{"n_layer": 10, "d_model": 128, "experts_per_token": 1, "n_head": 4, "positions": "rope", "attn_scale": 0.125, "parallel_block": false, "init": "normal", "init_std_o": 0.0, "lr_head": 0.0103, "batch_tokens": [65536, 131072, 262144], "train_tokens": 615500000, "dataset": "wikipedia_en"}
Below are experts of layer 2 (counted from 0) of a mixture-of-experts language model. Rows are named router (the router's row for the expert), down (a neuron's output weights, with its number) and show model dimensions 0-127. Each number is 50 + 15 x the weight over its row's rms, rounded and kept within 0 to 99.
Before each expert's rows: "comes before" lists some tokens at least twice as common just after its tokens as in all text. This comes from a sample of Wikipedia text that the model never trained on. Tokens count by the router's weight.

# expert 14
comes before: "\n", " The", " In", " He", " It", " This"
router:58 48 29 55 57 26 43 42 37 30 54 53 62 63 20 53 55 45 48 32 49 46 52 29 39 41 45 29 47 19 38 49 40 33 63 78 39 72 41 55 48 57 35 45 46 43 59 65 80 68 72 54 51 47 40 49 84 41 76 51 50 44 35 56 52 45 72 64 66 59 53 58 47 57 69 36 76 54 57 49 26 53 35 59 71 51 42 82 28 38 72 59 42 32 33 73 57 74 47 79 62 52 36 14 79 39 34 25 30 40 52 57 21 39 49 73 56 38 51 42 68 65 57 44 37 75 40 67
down3:42 68 49 43 23 54 64 70 47 64 43 61 40 27 58 58 33 68 55 24 25 25 35 23 65 41 30 74 81 21 55 70 64 35 69 61 55 28 14 53 27 33 48 57 18 59 71 61 55 41 56 46 63 46 41 48 67 30 38 57 69 71 69 40 67 51 37 79 58 56 13 33 65 54 58 41 88 38 66 39 52 42 40 41 43 50 54 34 48 71 66 68 24 44 23 55 36 42 57 47 61 58 53 41 56 56 38 38 60 53 42 45 61 37 45 38 50 48 47 58 59 46 44 57 47 65 28 43
down4:57 33 64 42 51 65 47 47 69 22 73 30 76 46 64 53 55 48 82 46 34 57 35 31 30 40 47 64 68 28 42 70 42 38 49 63 55 73 37 53 57 72 58 50 58 66 56 35 21 48 54 64 59 64 37 59 63 45 68 16 58 53 13 44 43 50 35 64 11 60 35 63 52 76 42 45 36 47 55 57 46 42 44 64 55 42 40 22 57 51 34 38 27 72 62 39 65 67 42 47 34 63 41 66 34 50 59 59 65 36 39 59 46 73 49 77 63 49 39 47 81 21 67 53 40 15 60 53
down5:38 44 36 58 51 49 84 23 60 65 34 62 60 27 56 34 47 79 48 40 48 56 32 64 51 39 57 32 50 38 64 56 65 44 38 68 35 33 58 45 37 56 51 70 76 74 69 56 76 40 72 50 66 46 33 54 59 47 44 48 59 55 35 18 52 33 27 55 51 62 51 76 43 58 53 52 17 12 58 66 65 47 85 60 40 58 70 64 35 53 71 65 73 50 57 53 64 35 64 25 58 39 78 52 68 57 50 69 43 25 76 37 50 45 27 39 67 71 62 38 75 43 47 54 37 53 50 48
down6:34 39 62 55 26 29 41 17 30 51 67 42 46 56 65 51 29 55 55 50 51 61 43 37 31 47 72 75 48 46 13 63 50 58 46 64 53 52 38 32 41 87 40 45 58 47 11 14 26 46 51 28 61 41 48 67 57 49 60 57 37 59 49 78 49 54 46 60 50 34 70 48 46 51 52 64 53 47 49 22 37 45 28 40 44 38 18 61 41 48 48 53 26 38 50 42 39 31 42 53 17 50 36 36 62 49 38 77 60 47 28 58 48 65 46 31 59 58 60 87 23 42 31 51 54 65 78 39
down7:46 32 37 77 38 33 50 64 39 34 55 43 13 52 29 61 41 56 34 28 61 71 62 59 69 55 38 65 49 45 42 45 48 34 48 39 42 40 30 40 64 68 77 56 49 30 38 38 63 54 45 47 74 30 38 84 39 50 71 51 50 79 72 68 46 35 66 52 39 47 47 21 91 59 58 60 55 44 56 39 37 33 39 53 68 55 81 57 59 40 49 53 68 39 23 48 53 57 63 29 24 50 41 49 35 88 70 48 47 36 57 26 42 61 50 30 52 29 55 51 38 59 47 71 38 69 24 38
down8:43 44 54 49 71 50 42 59 46 50 62 52 56 48 36 30 64 64 46 48 37 67 45 60 72 54 68 81 50 62 56 60 69 25 38 31 38 50 80 59 59 12 78 37 72 50 59 39 74 54 44 65 41 38 47 57 37 46 51 50 59 38 25 55 50 47 33 39 40 65 70 42 63 37 31 53 35 50 49 61 41 52 51 27 34 62 53 69 42 34 53 36 50 59 09 46 61 65 48 65 86 22 56 38 61 46 61 36 50 36 64 30 39 57 22 66 56 97 50 29 60 44 59 61 64 49 34 12
down9:62 56 46 25 53 39 52 46 33 91 64 75 42 69 49 42 40 49 45 64 50 34 33 72 64 65 53 57 33 74 36 51 27 54 47 45 63 61 61 52 56 59 54 44 80 46 37 45 43 29 40 42 55 51 45 32 75 32 32 42 52 65 61 32 76 29 65 43 79 47 23 83 75 68 60 59 70 86 40 54 36 44 55 49 53 53 87 49 52 41 78 44 48 44 57 65 30 50 51 44 55 48 61 56 54 50 51 60 29 38 70 68 23 82 12 66 42 33 54 57 45 61 38 45 39 37 46 51
down10:70 40 29 66 32 53 42 32 19 47 41 45 40 50 75 60 75 73 55 43 51 44 48 63 47 52 52 81 45 67 30 57 50 48 70 51 65 51 54 45 67 53 36 67 70 33 23 23 24 86 71 39 54 50 63 48 61 59 38 34 68 54 37 64 40 42 42 46 46 52 66 53 15 41 34 51 71 56 75 51 45 71 26 64 38 56 19 42 72 46 55 41 54 68 56 52 55 58 36 63 62 51 28 16 59 43 69 50 61 55 30 52 66 50 84 58 66 36 83 37 44 65 35 61 56 63 49 40
down11:55 29 55 26 65 58 51 48 43 42 24 59 56 46 49 65 52 38 35 54 47 53 40 48 48 40 57 33 51 71 39 39 43 64 41 53 79 64 76 51 46 51 49 57 40 57 64 50 39 48 67 65 64 61 41 26 48 59 73 21 57 48 20 48 49 32 59 31 69 38 58 64 42 44 71 53 52 41 34 49 51 21 46 72 53 34 51 33 19 55 48 62 45 53 68 80 52 55 63 62 38 13 29 24 43 56 66 41 47 74 05 25 37 29 41 30 35 49 74 52 47 20 25 71 41 27 38 61
down12:41 60 49 49 55 58 53 39 29 46 35 44 31 42 75 84 56 72 29 59 45 55 53 36 52 66 72 55 74 48 52 42 21 55 41 63 76 34 48 60 50 35 45 45 72 29 30 56 40 26 65 53 70 39 73 36 37 38 59 51 52 33 59 62 46 29 34 74 67 32 53 13 42 54 54 42 44 63 51 62 77 51 70 26 67 23 31 28 69 51 54 39 71 52 48 30 45 57 29 49 65 43 50 31 55 31 77 64 65 52 39 44 46 59 49 49 66 38 71 70 69 46 10 66 36 49 60 65
down13:60 37 30 48 57 54 35 67 39 29 48 57 63 46 63 41 28 60 55 61 40 43 33 42 52 35 87 49 63 42 66 37 51 30 54 53 25 44 54 82 86 47 62 90 76 59 21 62 32 57 51 34 63 27 55 40 70 70 33 70 75 39 68 50 40 35 39 39 62 59 45 47 54 55 43 51 61 69 21 52 34 61 60 60 51 19 59 44 75 77 59 53 63 17 57 37 36 41 52 74 54 51 43 46 50 59 74 49 62 40 61 54 49 56 68 50 20 45 46 49 85 49 58 69 41 51 49 64
down14:62 46 26 70 57 57 21 36 52 78 63 30 66 50 55 23 49 69 49 41 36 31 50 37 92 11 13 74 59 60 29 27 36 29 33 75 53 47 39 56 42 75 57 19 43 57 41 53 62 41 61 38 40 39 58 26 38 49 73 34 62 55 43 80 73 54 66 58 46 53 47 39 47 62 48 32 67 45 53 38 43 77 64 54 59 51 57 55 57 44 67 55 37 59 60 54 56 61 66 62 64 38 46 57 41 33 71 53 57 46 50 49 44 60 42 40 31 34 90 76 45 45 52 39 32 47 47 56
down15:46 49 44 53 56 53 48 41 46 36 64 62 37 71 57 67 43 37 54 42 53 80 67 69 45 61 52 56 40 75 34 44 39 57 32 38 33 30 46 47 45 68 39 39 43 80 58 53 45 65 36 45 31 43 79 42 41 25 35 39 45 64 27 55 27 45 26 53 60 34 53 49 17 88 13 65 30 56 48 56 58 44 62 51 61 45 57 58 41 53 59 54 35 29 65 81 57 34 39 52 63 52 23 51 69 68 57 48 38 61 57 60 50 32 63 49 82 27 76 39 53 95 51 59 30 78 58 41
down16:45 56 64 60 35 65 45 38 36 12 81 46 50 53 52 47 32 61 38 44 50 62 57 31 66 73 51 13 48 41 41 33 26 49 55 55 46 33 48 30 52 41 42 42 30 76 27 51 60 61 46 48 43 84 72 53 27 38 41 79 36 61 56 19 35 51 64 58 55 56 61 23 49 25 42 58 32 51 38 30 56 73 27 63 38 33 46 44 66 46 62 30 22 66 32 65 43 60 61 28 56 78 60 36 50 42 45 41 42 35 56 25 42 66 26 61 53 78 59 69 47 53 68 45 33 41 42 41
down17:38 61 54 32 56 44 34 49 38 47 67 47 18 67 42 45 53 36 60 32 56 64 85 29 49 72 41 17 61 65 38 48 48 53 57 40 24 44 64 53 99 54 48 42 59 48 44 55 61 59 53 45 92 58 32 44 34 71 51 39 45 39 51 75 65 40 52 71 49 39 38 57 31 32 51 28 65 30 60 36 61 72 55 65 59 68 62 30 65 63 58 28 56 42 40 36 64 48 57 53 60 31 48 45 40 52 49 62 36 33 28 53 70 59 36 42 64 39 73 73 43 31 44 54 67 73 29 86
down18:39 38 33 59 38 38 77 76 53 49 34 30 51 39 56 46 44 19 44 37 34 71 59 63 41 41 54 22 64 54 52 54 38 79 58 49 44 68 47 63 81 69 66 68 37 43 33 56 34 49 62 63 48 40 37 53 52 61 79 25 63 54 66 47 24 71 57 31 64 54 62 32 61 37 34 26 50 71 35 41 73 61 47 43 48 52 57 49 09 54 62 18 61 41 51 63 67 69 56 45 37 60 34 83 63 62 35 61 34 50 36 60 12 58 64 54 47 37 52 71 52 50 30 54 81 50 48 60
down19:78 46 68 71 39 48 40 76 28 58 53 49 60 46 40 26 73 63 61 39 49 47 59 43 63 67 65 48 54 63 88 24 38 46 43 74 31 43 49 38 11 42 26 53 66 89 51 35 51 58 24 58 51 44 51 56 63 47 46 32 20 44 60 57 50 79 36 58 65 43 36 39 50 55 36 49 62 57 53 30 29 38 43 53 32 28 29 68 48 63 75 83 63 30 58 42 36 43 61 35 56 72 35 30 41 58 49 38 59 52 56 46 58 66 74 43 40 53 54 76 55 52 54 41 80 49 33 67
down20:56 44 59 53 66 19 42 29 62 23 52 63 65 42 52 40 41 42 52 51 57 35 39 30 55 59 29 77 46 65 45 51 25 39 65 55 53 70 56 64 32 59 63 66 70 69 37 67 45 66 25 24 80 75 61 54 35 41 70 38 53 32 55 46 44 45 56 49 39 47 81 59 44 36 69 74 68 73 62 80 65 47 47 56 46 51 68 47 24 35 38 36 15 57 45 64 23 53 43 62 55 37 64 38 49 40 67 21 53 48 52 19 36 80 59 61 75 32 69 43 45 72 46 44 56 56 57 43
down21:48 31 29 36 83 34 36 54 53 48 62 58 72 50 39 31 63 46 23 35 43 63 39 91 51 56 29 58 62 43 53 53 91 70 27 42 61 77 43 74 60 53 61 44 50 44 80 33 35 56 45 51 46 65 43 27 65 69 49 30 58 38 88 48 70 59 43 34 33 45 55 68 60 16 79 49 54 53 26 42 35 59 60 44 56 60 57 50 60 64 48 40 58 39 34 26 65 35 35 64 46 53 67 39 13 65 69 70 44 46 50 55 28 55 47 49 53 74 36 48 46 61 39 44 48 54 45 57
down22:31 46 33 61 67 37 56 32 60 44 37 71 79 49 41 49 48 76 25 39 27 60 27 44 53 60 37 65 61 55 59 44 23 30 39 32 84 63 69 52 43 38 64 42 54 64 51 64 57 52 45 71 55 57 52 47 45 47 55 54 36 26 58 39 71 51 53 46 49 49 46 23 44 42 25 78 51 36 43 63 45 60 44 43 50 68 33 74 52 23 43 33 44 35 61 29 74 38 48 36 85 24 56 17 50 54 71 45 40 53 32 72 90 56 36 46 44 54 55 64 57 70 46 15 66 55 27 44
down23:53 65 67 44 68 29 32 64 92 81 47 63 61 64 37 30 70 50 45 82 56 83 40 72 56 57 37 65 53 47 41 26 44 31 50 46 78 49 57 39 52 73 59 52 46 48 40 68 81 49 49 58 49 54 62 35 51 32 48 46 72 49 39 52 67 55 47 58 51 35 52 46 33 50 19 49 29 58 73 45 22 26 41 47 51 35 67 37 41 54 58 29 66 67 74 45 39 50 58 49 55 64 40 64 39 56 65 47 56 39 51 38 35 37 81 59 50 60 61 67 38 29 32 37 50 46 13 14
down24:49 29 52 35 71 24 69 60 22 43 52 62 76 29 27 52 41 66 27 69 43 50 58 28 42 45 56 65 69 34 56 47 58 57 61 49 16 53 55 35 63 55 10 35 92 91 61 52 52 51 52 51 61 78 48 44 33 52 62 51 63 44 37 68 65 54 41 61 34 45 75 59 47 33 42 67 39 54 57 53 55 37 16 43 43 42 12 52 32 67 40 53 18 45 52 64 49 62 35 23 63 42 50 65 52 53 55 58 63 48 63 50 33 60 80 56 50 34 60 55 53 50 59 63 30 50 64 47
down25:16 38 65 42 54 32 46 38 63 33 39 40 62 40 64 53 52 48 68 23 52 37 33 41 41 38 31 60 52 38 42 30 42 56 56 84 42 56 62 79 63 48 61 43 54 28 46 64 84 26 62 49 55 51 47 46 37 55 38 64 72 63 78 55 40 38 62 50 55 47 43 43 27 37 45 99 76 57 66 57 41 53 64 48 46 37 54 79 50 48 16 46 53 56 67 53 49 21 49 48 55 64 47 66 64 62 27 54 32 74 67 58 71 56 49 29 54 57 60 48 48 29 39 42 18 43 63 32
down26:68 32 55 64 49 59 40 60 73 51 49 53 66 46 49 25 68 57 32 56 37 34 46 47 55 35 53 59 64 37 48 66 41 71 21 62 54 40 79 47 44 18 60 49 59 34 44 66 41 38 41 42 53 72 40 46 41 59 28 54 35 52 52 39 59 46 34 61 44 27 30 50 53 38 52 48 69 62 78 38 55 44 44 84 48 38 58 57 30 62 14 25 16 60 72 57 45 48 48 52 52 53 22 72 62 63 49 57 64 27 76 62 29 26 47 40 30 72 66 49 55 68 78 42 37 57 94 61
down27:93 43 40 53 30 48 37 43 45 78 65 45 47 26 14 50 31 79 47 41 50 61 31 37 16 54 50 57 34 23 29 58 61 43 50 22 31 43 49 43 42 65 55 54 46 18 53 51 48 62 64 48 68 39 59 56 41 68 54 50 34 55 44 63 34 51 53 68 25 72 29 35 56 66 58 43 48 63 84 47 38 76 43 28 56 51 61 39 52 43 56 59 60 43 43 92 38 37 52 36 59 70 59 58 30 26 63 26 38 49 48 37 62 58 42 39 42 58 47 34 38 40 87 51 40 39 50 35
down28:54 72 55 57 43 69 55 64 39 32 26 28 40 47 39 59 71 66 42 56 45 47 32 52 73 33 58 51 45 47 53 32 54 68 53 70 43 70 32 64 41 40 48 26 54 45 11 53 59 56 74 53 45 68 31 48 64 62 23 44 54 60 57 59 38 55 80 69 59 41 27 61 58 61 50 28 44 72 53 45 43 78 30 24 50 73 41 67 61 20 39 43 47 77 68 56 38 52 83 63 45 37 54 76 64 55 83 73 56 65 56 73 58 46 36 31 43 50 50 45 23 49 24 63 31 47 45 29
down29:33 86 53 68 42 14 61 21 29 32 47 68 57 57 56 66 46 66 42 54 70 38 28 58 75 35 49 37 55 41 49 26 33 63 74 29 75 38 46 51 65 34 72 42 47 53 39 42 63 31 58 15 47 43 22 50 54 54 65 70 64 39 35 65 60 69 56 69 36 32 73 44 59 31 36 64 69 30 37 53 36 66 62 35 52 39 22 48 43 51 31 28 36 54 59 50 34 48 48 40 25 34 38 56 52 56 50 38 35 24 32 48 52 32 51 42 32 47 51 35 64 44 43 58 32 25 68 68
down30:57 43 51 70 64 58 41 51 35 44 25 46 33 60 78 41 37 39 87 58 28 42 59 48 57 43 64 57 69 53 45 35 62 55 42 57 75 27 42 49 41 72 52 61 32 48 23 79 53 47 58 37 30 65 42 64 72 31 58 54 55 35 48 42 49 11 50 84 44 39 42 52 62 52 48 49 73 27 78 50 45 77 32 71 36 44 56 41 64 54 43 44 46 62 56 55 64 50 55 28 14 31 57 68 62 48 73 47 69 30 30 39 24 63 58 17 38 59 45 73 63 45 52 22 63 36 53 56
down31:45 34 37 56 68 35 49 53 33 42 37 60 56 49 38 50 56 40 42 38 70 45 44 74 42 54 36 54 58 71 79 52 50 84 22 72 59 63 43 54 40 42 51 64 58 41 43 40 80 61 53 91 52 49 48 56 03 36 22 46 87 46 58 51 48 33 46 64 69 65 87 49 26 46 41 25 53 45 38 44 49 62 81 44 61 42 53 71 60 60 28 54 76 44 42 58 59 47 59 31 58 46 38 37 41 49 86 71 43 68 35 51 54 69 31 61 64 63 46 37 48 36 44 64 66 70 54 46
down32:37 35 49 53 65 37 59 26 55 62 34 56 80 37 51 80 28 53 66 66 15 67 44 35 44 54 37 46 59 46 25 42 31 42 47 58 48 40 27 42 37 50 35 67 50 16 58 69 44 37 71 34 48 47 73 68 57 31 43 63 54 31 29 65 37 25 65 20 49 32 45 58 57 41 31 61 44 47 66 67 65 71 60 47 53 20 64 59 15 29 22 76 39 59 51 51 40 63 24 60 52 47 49 63 41 75 34 53 52 44 49 43 46 38 45 34 28 42 77 49 30 48 26 47 63 43 46 44
down33:55 59 44 61 41 40 79 39 59 62 33 47 50 46 71 68 69 41 47 73 48 55 02 49 59 16 37 32 64 38 67 36 46 62 60 54 44 36 39 55 49 78 47 68 31 76 53 50 33 31 39 50 46 45 75 54 46 81 62 67 49 54 40 40 53 41 53 34 38 61 52 70 48 63 37 58 48 32 39 51 44 27 67 74 49 17 27 41 51 79 43 21 56 68 61 31 32 76 40 28 63 61 45 69 45 40 46 51 33 77 35 61 47 53 53 35 53 34 42 49 71 81 47 73 38 39 59 54
down34:40 43 43 44 36 41 38 64 44 47 57 60 44 51 85 52 72 45 38 63 47 65 62 55 38 61 55 68 35 64 25 72 56 66 46 59 33 29 41 33 56 56 38 31 29 08 52 76 36 54 65 35 42 49 69 63 27 71 43 36 30 60 60 62 32 41 50 69 32 69 57 39 59 39 50 49 43 53 42 27 63 65 48 56 49 53 54 43 52 40 73 65 53 41 43 88 29 55 41 56 80 66 72 64 63 40 65 50 50 64 47 64 73 68 43 57 36 51 36 61 54 25 83 38 34 85 56 87
down35:27 66 53 25 52 33 48 33 46 56 52 36 20 51 47 44 49 68 73 36 46 54 73 36 45 49 52 58 46 69 54 46 41 73 55 72 52 34 60 50 58 18 48 57 52 44 46 46 32 59 55 52 49 73 54 55 44 18 87 35 58 63 56 28 48 50 64 66 13 54 19 52 44 64 37 33 53 30 66 44 37 40 42 65 55 75 26 45 74 85 54 65 65 25 69 57 61 35 42 40 78 48 30 59 51 36 60 54 58 56 71 69 51 78 31 41 58 20 48 74 59 55 38 30 42 58 41 43
down36:51 43 49 12 38 49 39 25 60 24 52 54 65 59 74 52 68 58 42 59 64 46 70 71 73 50 45 60 50 42 57 27 50 48 31 61 60 62 40 57 10 53 35 60 45 44 27 37 23 67 51 55 53 51 77 68 57 40 39 47 61 48 67 53 66 57 59 53 57 54 66 61 72 61 44 52 25 46 55 43 37 51 91 54 50 45 67 39 50 28 68 58 39 60 54 57 68 72 64 39 66 36 35 39 27 65 29 42 46 51 75 44 48 52 59 93 71 59 46 36 22 52 85 66 32 74 55 38
down37:62 49 39 37 56 55 55 54 14 44 45 72 80 67 74 39 47 55 42 48 29 53 72 50 34 60 49 80 45 35 49 42 59 33 46 65 28 63 43 54 65 61 56 44 57 30 39 34 53 49 64 44 62 37 64 43 29 61 84 49 38 38 29 37 52 63 46 29 63 53 57 34 27 23 70 68 65 34 56 46 50 41 38 30 67 48 68 73 44 80 22 30 66 48 45 31 43 41 25 69 88 70 70 63 49 54 49 61 38 42 63 58 68 58 72 35 49 48 34 34 58 58 76 59 38 61 75 55
down38:37 52 29 51 48 56 51 51 65 50 45 62 61 36 68 47 39 37 40 63 09 55 48 67 73 70 62 57 69 67 36 54 35 35 75 43 26 48 42 54 33 24 54 35 48 27 55 40 53 42 56 76 40 66 50 37 64 60 53 44 52 60 36 70 66 34 35 64 23 48 65 67 45 59 24 73 54 25 74 58 45 67 43 12 45 70 16 53 54 65 52 65 45 65 31 40 56 31 50 21 60 30 51 52 42 60 41 83 56 50 28 46 38 41 44 57 46 59 34 58 80 41 48 31 70 61 77 33
down39:73 47 46 38 33 58 61 34 52 40 09 60 48 70 47 58 66 35 41 47 62 71 57 50 56 46 55 42 56 27 45 61 44 55 60 56 47 47 58 34 54 64 46 24 50 39 34 32 54 65 64 41 71 46 29 78 36 37 69 50 63 53 42 73 70 60 64 34 84 33 55 49 11 52 66 71 25 41 40 49 36 60 81 43 52 41 18 55 33 67 53 58 73 46 74 21 45 19 50 47 33 57 59 48 38 49 60 29 72 42 64 30 47 57 48 26 65 38 47 65 44 56 26 67 24 39 54 67
down40:18 50 79 50 42 56 42 65 44 52 59 65 50 79 61 46 64 34 43 68 63 51 71 57 75 70 63 26 49 51 26 60 38 54 68 40 45 70 70 76 58 29 61 65 51 53 70 84 38 70 49 60 61 40 59 57 35 23 54 55 53 67 60 54 28 72 31 47 40 80 36 28 34 62 49 38 55 57 39 59 29 58 48 64 46 52 51 30 47 64 22 42 43 54 31 56 63 68 69 77 77 46 36 62 57 54 50 65 75 26 45 21 67 56 29 43 62 67 57 67 47 71 43 52 51 39 65 31
down41:62 36 68 33 83 33 49 50 56 70 30 67 65 56 54 49 58 17 51 56 29 37 21 99 61 52 73 57 70 76 65 47 80 46 59 46 36 47 28 57 65 48 87 26 46 47 46 40 30 65 52 80 40 59 77 55 53 58 45 76 71 61 83 46 50 50 37 60 43 45 62 46 57 50 58 28 43 73 48 33 66 46 61 64 58 62 50 38 64 71 52 57 54 46 40 35 51 43 53 48 48 35 38 76 50 39 17 62 47 71 51 36 51 49 51 43 52 37 53 60 47 22 74 54 50 43 47 39
down42:51 35 55 80 28 69 48 68 45 73 65 54 07 41 28 47 53 48 46 58 32 54 60 71 63 55 38 28 32 55 36 43 50 11 48 64 69 37 63 43 56 37 35 70 50 50 70 52 29 49 54 59 55 42 64 56 58 78 40 58 33 43 56 26 58 49 27 73 54 62 61 34 57 34 43 35 55 52 54 65 44 86 69 44 40 52 29 36 62 28 41 33 54 56 55 94 57 45 56 64 49 68 39 72 51 69 53 66 32 72 78 57 33 42 50 33 47 58 57 52 55 70 74 45 73 66 49 69
down43:29 37 37 48 38 55 31 54 42 44 50 57 44 55 44 55 27 36 36 30 64 49 51 50 49 48 43 34 59 55 78 54 47 65 29 40 78 65 86 62 59 57 52 50 45 81 44 48 72 43 46 34 46 51 64 68 64 69 37 39 26 35 43 38 45 38 36 36 31 71 86 51 61 40 58 41 32 60 38 54 49 40 60 56 75 62 60 44 61 54 40 44 39 62 42 75 59 65 74 58 44 61 63 53 67 47 64 31 01 61 47 34 23 33 80 52 13 26 36 56 31 19 59 60 49 62 47 58
down44:67 38 70 51 89 40 52 43 40 59 60 44 25 50 38 37 37 60 58 62 50 46 65 77 54 59 52 50 62 37 66 64 53 57 14 66 40 45 48 47 41 33 31 48 56 69 38 50 75 86 66 41 72 69 40 54 66 60 62 50 68 54 36 17 35 48 63 74 53 57 36 31 53 55 59 50 72 31 21 63 47 68 58 82 32 48 25 67 66 46 42 63 66 65 57 51 39 42 54 47 51 47 34 45 57 37 34 60 78 56 64 37 46 47 58 28 46 15 61 60 53 31 28 49 84 55 74 36
down45:41 44 36 15 39 43 37 26 19 49 40 51 55 57 35 34 35 49 39 54 52 36 60 38 64 33 70 57 58 52 36 48 65 17 49 51 38 48 51 65 61 55 75 38 59 49 33 53 49 31 65 53 50 51 66 57 62 40 37 50 62 36 64 31 40 46 40 98 63 46 55 73 38 48 15 36 49 30 57 84 44 44 71 43 46 37 34 52 48 42 60 68 44 60 54 45 57 97 59 28 66 42 27 87 71 52 33 47 59 46 69 63 23 30 38 51 58 53 46 69 58 66 63 54 36 67 30 57
down46:47 61 38 62 41 75 74 27 37 28 70 30 66 56 64 18 65 43 52 66 57 48 29 31 16 66 39 53 57 56 43 52 44 37 26 60 51 77 43 43 52 30 39 36 45 65 69 79 43 79 56 46 47 67 60 61 58 47 42 68 37 31 40 53 33 47 96 45 44 53 38 41 48 57 23 38 65 72 43 48 51 60 51 45 24 34 47 24 79 61 58 83 37 28 40 67 58 66 49 21 41 66 57 73 48 31 47 49 37 48 57 31 41 58 59 31 73 44 40 48 69 49 45 48 56 41 46 58
down47:35 62 69 67 57 46 54 40 55 47 71 16 40 54 40 38 33 90 46 35 46 51 27 36 16 43 67 38 51 67 62 62 40 63 33 47 48 55 50 44 44 35 36 53 62 29 67 38 31 45 41 54 57 23 66 60 45 55 63 67 47 25 58 50 56 60 59 55 35 64 27 58 52 51 52 38 63 63 49 80 55 23 71 84 41 76 63 43 41 51 32 65 60 36 47 55 54 60 46 14 41 11 59 76 50 58 78 60 29 39 47 39 55 67 50 37 56 42 47 65 71 55 41 43 47 61 63 85
down48:53 70 48 56 31 61 62 53 51 49 45 29 62 43 41 39 31 59 46 25 48 50 46 56 48 49 67 52 66 46 09 57 42 46 28 72 58 34 37 25 64 34 66 40 67 32 37 65 51 69 43 54 46 38 70 41 45 50 72 68 86 58 42 62 65 13 54 78 42 35 32 46 75 64 30 39 57 33 41 43 70 36 23 35 67 35 65 20 34 37 47 41 47 32 48 56 52 44 78 48 46 33 52 39 66 32 35 49 48 73 32 34 29 44 63 42 33 61 39 57 65 75 13 43 60 44 51 38
down49:42 60 53 34 78 56 58 27 70 45 30 61 54 46 45 42 29 35 43 46 31 55 39 42 27 59 46 54 91 27 32 57 78 59 24 46 11 54 26 54 41 32 71 49 39 39 80 34 48 38 57 52 70 47 62 49 54 54 55 56 45 44 36 48 56 80 37 82 66 38 49 26 56 58 45 55 59 51 57 42 39 53 46 61 38 35 23 38 50 44 49 24 36 86 25 57 27 57 44 54 57 43 61 55 58 55 19 51 83 39 48 50 52 49 86 39 49 55 30 62 52 64 65 66 51 38 74 48
down50:77 27 52 45 21 38 44 30 24 53 29 31 35 54 33 57 63 63 50 24 51 73 72 57 34 32 74 39 55 44 61 62 39 45 56 36 65 51 77 37 65 47 57 52 42 28 55 43 37 50 78 57 60 68 66 47 64 34 41 58 36 71 40 72 47 47 24 30 59 49 36 44 38 42 73 78 60 36 41 57 63 34 73 61 43 55 40 46 52 50 74 44 66 68 37 38 65 34 30 52 39 56 77 29 81 54 59 52 57 44 66 66 91 42 51 44 46 39 53 53 55 51 55 54 86 56 65 79
down51:56 36 62 31 43 84 51 43 55 69 51 84 28 52 51 41 38 61 34 53 51 53 40 66 30 64 52 59 59 29 37 81 28 27 70 62 43 63 41 33 47 38 39 43 68 42 63 52 53 51 39 25 45 61 71 60 55 30 50 35 59 64 72 71 94 57 48 71 74 55 58 30 63 36 51 70 70 44 47 38 54 42 37 57 54 42 32 57 65 75 50 49 51 60 48 38 60 51 55 46 28 64 65 71 49 56 57 83 80 50 36 55 55 42 54 94 53 71 69 65 69 49 37 73 33 39 50 63
down52:50 29 52 72 48 53 51 57 51 45 70 69 57 26 76 63 26 44 35 11 44 51 49 84 35 48 53 71 47 50 27 44 28 63 43 70 43 32 24 71 59 59 38 42 53 25 58 62 39 40 61 72 71 37 25 32 58 46 51 49 63 70 50 35 48 76 30 60 52 05 62 51 43 56 46 41 18 44 51 55 51 47 62 51 58 31 74 65 47 64 27 35 52 51 57 15 61 59 64 68 48 29 51 55 83 37 46 39 46 54 71 58 52 73 47 56 66 20 60 51 62 49 47 32 43 62 49 48
down53:48 64 46 56 66 69 44 68 69 34 58 57 32 37 69 45 41 37 36 23 40 62 63 59 36 34 55 81 74 35 51 37 59 39 64 38 21 46 77 43 81 72 73 40 49 58 46 62 28 65 36 62 62 57 54 48 42 45 86 29 55 49 58 38 31 50 54 65 17 35 52 49 57 33 58 63 68 44 46 49 66 47 53 51 40 54 43 49 38 40 49 41 30 42 26 64 57 43 70 55 49 25 50 67 58 55 51 42 78 42 46 81 50 59 26 53 51 57 35 37 31 26 38 52 00 68 47 25
down54:54 57 46 42 59 42 40 00 50 36 51 41 58 51 59 41 73 71 51 55 41 30 30 74 58 30 21 50 41 59 51 69 05 31 53 65 34 58 59 52 46 63 54 26 43 58 23 74 55 59 42 68 52 56 44 20 20 39 44 63 47 46 16 62 63 47 62 63 30 56 48 40 38 50 64 57 56 56 22 36 51 49 32 20 61 82 58 70 63 63 54 52 32 60 47 39 67 36 42 55 48 58 55 45 47 44 63 48 32 42 32 34 45 50 24 42 32 55 53 19 40 49 20 54 53 58 33 44
down55:54 27 48 72 42 51 68 63 45 68 54 51 56 44 54 56 32 44 58 47 51 54 73 34 48 40 62 48 60 61 72 54 71 47 59 79 23 53 23 50 52 19 38 80 32 59 54 56 55 82 32 36 54 34 56 39 41 28 45 32 35 53 64 67 33 43 24 69 72 71 31 55 65 64 32 81 26 48 17 50 45 52 59 42 49 60 59 43 38 54 53 76 65 15 37 56 69 73 38 66 46 65 23 46 42 66 72 62 56 41 42 61 49 66 44 50 59 29 53 74 50 47 58 26 53 49 74 26
down56:31 89 60 48 59 34 53 54 56 31 56 41 15 54 56 47 77 58 66 44 41 26 55 55 78 66 57 36 45 43 59 62 41 58 42 42 80 51 53 43 42 60 66 66 36 53 61 24 47 50 36 52 59 72 31 33 75 30 44 57 32 34 63 37 40 66 41 33 37 25 58 64 47 43 56 51 17 52 83 28 50 58 51 53 50 35 48 49 45 44 58 37 61 31 11 53 47 67 27 69 33 33 62 32 70 28 62 51 52 79 50 63 73 38 66 32 56 85 54 53 63 62 55 57 65 51 38 32
down57:50 83 45 30 52 25 50 53 31 52 46 53 45 47 50 44 73 58 63 33 16 66 43 66 74 27 58 42 57 50 53 59 47 29 56 34 56 52 39 49 63 59 63 12 49 47 59 47 41 51 50 44 57 47 40 53 41 64 49 49 33 68 47 19 49 72 17 74 37 77 56 56 41 59 45 20 33 34 46 46 56 56 25 53 57 34 40 47 78 30 79 62 71 77 48 31 32 78 40 52 64 62 65 29 62 44 61 42 81 51 57 35 42 35 67 67 56 26 65 44 48 47 31 83 73 45 57 49